Weights of a small mixture-of-experts language model, trained from scratch on English Wikipedia.
Size: 13 layers, width 448, vocabulary 50257, 208M parameters.
Experts: 96 experts in each of 6 layers, 4 picks a token, a softmax router.
Below are experts of layer 9 (counted from 0) of a mixture-of-experts language model. Rows are named router (the router's row for the expert), gate (a neuron's input weights, with its number), up (a neuron's input weights, with its number), down (a neuron's output weights, with its number) and show model dimensions 168-223. Each number is 128 + 24 x the weight over its row's rms, rounded and kept within 0 to 255.
After each expert's rows: a language model's description of what the expert responds to; "gets" lists some tokens that make up at least twice as much of what it gets as of all text. This comes from a sample of Wikipedia text that the model never trained on. Tokens count by the router's weight.

# expert 9
router [117 134 143  86 123 136 143 150 121 109  88 161 112 107 153 117 127 113 139 131 140 104 139 169 118 133 138 138 117 108 140 121 140 113 149 118 141 169 132 147 122 143 127 131 140  84 186 159  96 118 102 131 116 124 112 154]
gate0 [116 132 120 123 137 139 109 135 119 104 101 160 178 122 140 130 126  98 110 111  98 163  96 129 108 135 114  87  97  78 131 134 157 115 139 136 126 114 169 144 151 126 124 105 134 218 110 147 161 160 140 146 161  75 141  89]
up0 [136 148 155  95 149 126 107 143 103 123 100 138 119 104 126 136 115 121 119 115  84 159 145 118 127 121 101 132  76  75 153 148 147 102 125  80 176 156 153 148 109 125 119 160 140 135 148 116 116 134 131 139 125 122 136 127]
down0 [135  75 141 107  96 120 132 128 168 117 143 136 128 136 167  95  86 124  95 134 148 135 116 146  94 131  69 137 124 138  95 122 154 108 151 168 152 133 133 114 140 112  72 140 131 141 128 119 120 141 101 144 157  87 135 122]
What it handles: En dashes and minus signs between numbers in score tables (25–22, −4), plus first parts of place names like New, San, North, South.
gets: "–", " New", "-", " South", " North", " San"

# expert 52
router [135 131  82 117 126  95 112  92 127 159  68 148 117 117  94 149 138 142 116 134 105  86 140  76  81 117 127 129 136 151 152 122 151 113 121  90 109 121 156 153  93 111 133 129 169 157 156 125 142  99 151 156 117 137 133 154]
gate0 [157 114 153 140 166 122 125 111 136 117 135 141 110 139 144 114 126 132 114 129 127 171 114 139 121 118 155 178 122 134 155 121 115 133 138 104 112 112 157  91 117 164 110 150 152 125 163 126 139 124 146 112 167 104 139 143]
up0 [149 127 133 166 137  97 112  58 137 121  95 175 118 102 125 115 115 152 158 172 133 165 168 108 124 121 162 160 126 166 129 126 121 139  95 124 112 119 132 113 126 123 100 126 148 124 147 129 133 113  96 112 151 115 110 139]
down0 [116 111 166 131 118 126 102 111 121 119 161 152 123  50  84 130 104 108 167  91 135 132 145 169 161 117 135  98 133 160 183 175  77 150 111 140 129 134 168 117 124 143 131 177 132 153 167 110 127 132 177 117 113 141 114 163]
What it handles: Standalone small numbers in table cells, result lists and coordinates, often after a pipe or semicolon, like 31, 8.8, 87°.
gets: " 1", " 2", " 3", " 4", " 6", " 5"

# expert 27
router [110 128 146 104  87 126  84 154 158 122 128 158 108  96 153  92 137 140 110 120 151 179 117 118 114 152 128 121 114 119 110 115 143 116  90 133 157 128 162 119 168 154 135 133 136 147 144 142 130 118 146 141 144 109 109 107]
gate0 [130 107  93 152 148 151 155 144 116 127 132 133 163 141 158 153  92 139 126 120 163 134  94  86 111  99 128 142 112  99 156  78 166 141 118 122 158 126 138 119  77  80 137 148 138  86 140 132 129 108  88  99 154 137 130 135]
up0 [130 121 105 153 109 119 145 106 125 129 147 132 157  72 154 103 109 118 110  87 149 126 117  98 126 123 140 120 135 133 131  81 206 126 112 164 136 139 119 110 143  76 137  98 107  89 176 158 127 117 134 152 134 146 130 123]
down0 [134 157 111 175 172 155 143 154 122 111 110 153 104 128 123 129 112  99 145 152 100 124 105 161  92 150 110 157 142 117 110 113  98 118 135  78 119 107 100 138 131 170 116 138 126 105 121 143 140 147 114 135 102 147 140 150]
What it handles: Pipe characters opening table rows, list hyphens and colons, plus naming verbs before titles: called, titled, entitled, renamed, featuring.
gets: "|", " |", "-", ":", "=", " as"

# expert 38
router [115  86 155 106 112 122  87  90 145 102  85 146 133 143 107  99 124 100 143 121  86 148 150 113 164 121 106 123  90 155 125 148 103 124 104 133 125 100 142 118 152 143 167 160 117 136 133  88 102 134 121 112 133 126 111  97]
gate0 [116 134 122  65 133  92 115 124 109 119 131 169 112 108 131 114 137 149 161 132 142 132 108  90 131 160 125 113 117 127 135 131 114 106  95 101  96 128 141 142 152 142 113 139 173 110 141 138 152  73 119 128 127 130  78 139]
up0 [115 145 116 128  78 146 103 141 135 154  84  99  68 159 140 139 148 156  81 124 160 127 151 109 118 143 131 145 131 139 118  98 167 151 149 121 138 113  92 121  90 155 129 137 131 117 109  77 111 165 118 148 110 148 149 131]
down0 [145 121 108 110  78 120 103 115 120 129 123  94 103 148 172 109 112 120 107 141 148 137 132 138 154 140 133 117  78 154 143 131 102 148 149 129 152 135 138 120 157  88 123  78 161 135 166 106 127 132 156  94 124 109 175 102]
What it handles: Pipes and commas between table columns or digit groups, three-letter country codes like USA and GER, and "by" or "of".
gets: " |", ",", ":", " by", "',", " of"

# expert 30
router [132 153  92 153 118 105 114 129 150 145  82 131 107 142 152 123 123 121 130 135 123 132 161 104 123 120 148 149 106 120 135  90 156  81 153 106 116 123 135 152 120 106  83 134 152 174 150 128  92  90 118 114 136 108 135  93]
gate0 [133 162  89 113 136 130 116  89 118 160 123 134  91 142 102 103 109 136 118 120 163 141 108 126 125 185 134 139 125 117 118 112 153 143 120  69 181  98 138 148 131 111 129 112 123 129 118 118  87 137 125 120 124 121 116 138]
up0 [121 129  96 151 170 153 107 116 143 137 119 144 125  89 114 105 115  89 105 146 137 133 114 143 143 144 137 130 137 128 151 143 122 123 137  84 157 110 148 186 143  99 178 130 100  85 148 138 115  85 108 132 148 143 113 114]
down0 [110 102 118 102 106 150 112 127 122 178 135 156 185 131 133 145 131 135 130 101 120 134 124 121 146 140 123 106 111  83 131 120  90 150 127 101 121 157 120 118 148 133 128 131 165 139 139 118 123 105  85 136 103 131 110 112]
What it handles: Decimal points and digits inside statistics like areas, percentages and vote counts, as in 21.58 sq mi, 34.1%, plus ages and death years.
gets: ".", "–", "2", " ft", ":", "1"

# expert 55
router [144 109 127 156 155 112 128 132 143  88 120 114 133 135 142 138  90 123 137 151 128 123 139 145 125 100 110  99 170 131 159 129 138 178  92 116 131  94 113 124 128 142 137 129 139 141 132 149 164 132 140 112 161  92 123 116]
gate0 [135 146 138 165 141 157  96 140 113  83 167 121 173 140 115 102 112 153 136 118  98 163 102 112 163 104  98 145  95 104 123 142  98 168 114 129 132 145 131 129 120  74 140 152 124 119 100 122 116 124 145  83 141 100 135 129]
up0 [160  90 133 160 118 193 144 129 117  67 119 129 181 143 128 116 153 110 130 148 106 105 134 119 149  90  82 105 109 128 126 137 170 129 121 148 138 135  99 138 107 137 160 109  87  96 131 102 125 113 145 118 121  80 112 116]
down0 [ 94 106 118 136 121 159 119 159 168 139 110 145 111 106 125 120  98 103 110  98 136 138 145 108 115 128 144 135 125 129 104 155 157 151 151 129 152 156 103 114 133 118 106 140 123  74 116 131 122 162 140 129 138 167 140 116]
What it handles: Line breaks after sentences, headings and titles, plus opening quotation marks and pronouns like they, we, You opening quotes or clauses.
gets: "\n", " \"", " (", "==", " they", " =="

# expert 8
router [153 181  92  88 120 132 154 120 177 146 121 134 118 140 143  95 109 154 172 124 133  98 101  93 107 114 124 104 147 132 140 160 158 117 118 121 108 132 134 165 153 111 115  98 100 179 143 123 105 148 140 133 125 180 114 123]
gate0 [133 138  96 105 126 143 132 152 120 116 118 156 146 114 114 132 110 147 134 102 186 123 105  93 138 111 102 145 128 139 137 112 100 197 113 185 142 116  98  95 117 111 141 102 112 147 102 133 133 126  95  70 111 119 118 141]
up0 [125 126 121 119 158  85 121  79 139 128 129 125 129 126 141 141 122 142 148 111 142 155 135 124 135 168  99 107 173 148 113 137 134 127 109 103  59 132 139  93 151 109 152 127 135 140 148 116 128 145 139  99 123 128 177 148]
down0 [126 107 136 137 121 121 123 102 113  74 102 157 163 143 119 152 145 109 149  93 172 137 169 104  88  89 129 105 110 152  80 114 140 130 107 125 142 110 123 129 215  97 109 152 152 152 149 106 135 167 122 154 132 164 162 149]
What it handles: Line breaks, chemical or catalogue subscripts like _{3}, prefixes such as non-, co-, re-, anti-, and "such" in "such as".
gets: "\n", " such", " $", "_{", " well", " ("

# expert 48
router [120 131 139 123 155 141 162 148 121 116 154 109 113 147 117 153 133 156 139  99 170 124 150 114 109 128  99 138 132  52  98 135 152 129 120 141 125 138 173 129 151 135 131 146 117 137 125 104 145 152 130 111 118 138 108 136]
gate0 [122 109 182 178 123  91  91 117 173 155 139 138 125 111 109  86 128 101  35 119 180 141 104 173 127 156 115  64 116 128 114 123 192 103  99 119 150  91 104 172 147 110 129 123  90 166 150 130 110 139 131 128  78 102 117 151]
up0 [129 123 134 179 155  99 146 128 183  78 136 135 113 101 139 118 166 130 136 100 148 170 155  90  90 180 134 114 150 102 154 104 132 123 128  87 171 137 113 145 149 111 136 141 124 132 110 129  86 115  89 138 135 151  60 128]
down0 [ 91 122 125 158 143 133  89  97 154 133  97 115 125 136  95 128 147 123 133 122 103 112 143  94  88 106 144 148 141 114 144 110  98 161  95 124 143 124 134 121 143 128 137 118 129 164 121 107 148 141 122  73 135 105 124 122]
What it handles: Line break tokens ending list items or paragraphs, strongly before new article titles or section headings, as after Website: lines.
gets: "\n", " career", "Career", " while", "re", "ve"

# expert 3
router [132 135 149 124 121 181 126 194 112 155 135 113 121 142 106  86 144 172 108 139 175 147 155 150 129 115 169 139 138 122 142 134 134  98 114 122 115 146 126 183 131 144 139 117 124 100 118 127 118 124 142 114 138 134 109 150]
gate0 [100 122 161 149 134  98  80 133 138  85 122 138 160 128 141 135 142 100 159 135 147 137 110 105  99 104 112 115 157 121 116 141  73 140 137 131 135 127 130  65 132 134 152 116 126 139 125 105 158 156 108 112 137 104 115 131]
up0 [132 111 140 113 165 124 103  86 161 129 144 108 102 130  94 149 137 113 133  95 128 171 107 130 150 106 150 115 141 114 139 150 139 153 131 119 149 143 159 133  87 127 122 141 148 130 111 146 124 120 119 127 114  75 158 153]
down0 [ 97 136 110 150 108 102 111 138 125  95  94 120 108 134 150 135 117 124  93 124 153 135 154 139 167 132 190 149 133 140  99 138 110 111  96 154 148 147 152 119 155  97 122 149 134  87 128 109 103 118 126 118 151 107 114  91]
What it handles: Prepositions such as of, in, on, for, at, during, often capitalized at sentence start, before the, a, his: end of, On September.
gets: " of", " in", " on", " for", " at", " In"

# expert 10
router [128 120 120 109 132  91 101  91 154 155 101 107 124 160 112 148 152  95 105 151  96 141  88 157 156 151 163 121 145 160 117 136 128 139  99 124 133 108 126 138 145 154 165 114 145 112 108  99 110  91 142  79 111 149 100 158]
gate0 [104 141 151 172 183  87 128 115 107 124 140 149 139 180 107 134 162 153 150 103 121 120 120 133  98 128 142 121 131 167 167 168  78 118  96 137  96 111 198 116 214 149 137 121 116 162 121 101 103 144 103 145 123 131 157 108]
up0 [102 133 179 172 165 102 125 143  93 101 102 133 158 126 140 155 135 135 151  84 105  91 112 122 135 154 162 124 123 106 140 107  81 130 130 131 148  98 141 141 160 122 119 156 117 137 130 133 106 139 142 112  96 100 159 153]
down0 [151 130 113 118 123  94 150 121 111 158 156 137 131 145 125 131 149 157 142 132 147 167 114  93 136 140 163 136 126 129 123 146 189 133 115 127 158 187 130 153 147 136  91 116 133 146 127 120 148 119 116 211 164 138 149 133]
What it handles: Pipe separators between cells in wiki tables, especially after a team or name cell, plus colons, semicolons and dashes in lists.
gets: " |", ";", ":", " –", " -", "|"

# expert 59
router [143  89  93 165 121 107 135 107 136 102 102 155 145 125 167 154 111 142 119  95 111  87 107 113  81 121 119 136 120 139 141  83 133 110 123 139 136 134 118 156 107 137 168 133 141 154 142 132 157  99 152 160 119 151 120 154]
gate0 [169 149 138 150  98 163 151 147 155 118 128 132 155 112 112 100 125 105 177 169 130 152 106 119 153 114 119 120 165  93 133 154  74 100 163 123 136 114 112  88 142 103 114 118  91 105 143 126 108 125 128 106 131 106 107  87]
up0 [138 147 147 101 126 153 122 124 103 130 148 136 140 136 130 175 101 123 151 115 116 129 149 103 149 135 109 149  86 151 166 158 158 154 113 122 126 122 155 156 189 142 103 111 114 121 107 157 146 152 135 110 110 115 132 142]
down0 [169 128 143 138 122 144 135 187 144 118 150 115 172 161 135 164  98 168 125 116 138 117 102 133 118 105 153 112 145 149 112 148 154 155 101 105 123 134 112 138 127 138 138 133 124 167 141 154 112 120 190 123 145 144 161  98]
What it handles: Digits after decimal points or commas in statistics and tables (3.98, 100.00%), plus percent, million, and number words like two.
gets: "5", "%", "8", "0", "7", "4"

# expert 54
router [161  97 117 101 106 161 114 130 105 116  99 162 106 118 142  90 150 141 145 104 144 151 133 109 128 133 122 139  84 109 135 117 112 125 133 152 129 143 168 106 172 152 148 143 136 151 130 143 128  97 148 129 139 151 127 131]
gate0 [110 151  81 171 128 127 128 154 116 137 117 133 154 140 138 161 154  90 124 136 150 119 152 121 149 125 115 101 142 123  96 143  92 143 134 185 122 173 121 133  99 108 125 134 104 153 137 114 168 151  88  98 134 133 118 108]
up0 [150 123 138 131 148 132 147 163 120 124 152 136 158 143 129 194 116 130 149 112 145  94 134 127 119 109  96 113 143 132 105 135 119 114 128 145  97 180 105 127 135 133 129  99 143 129 128 111 110 196 129  96 121 115 120  88]
down0 [122 102 141 137 149 129 125 156 115  33 129 125 136 107 139 123 138 129 151 101 133 140 125  96 152 124 127  93 153 119 142 132 123  96 150 141 136  81 162 136 110 146 166 114 106 112 114 122 114 124 125  95 166 140 142  73]
What it handles: Separators and fields in sports tables and infoboxes: pipes after scores or times, slashes in Apps / (Gls), country codes like ENG, ITA.
gets: " |", " /", ":", " USA", " at", " against"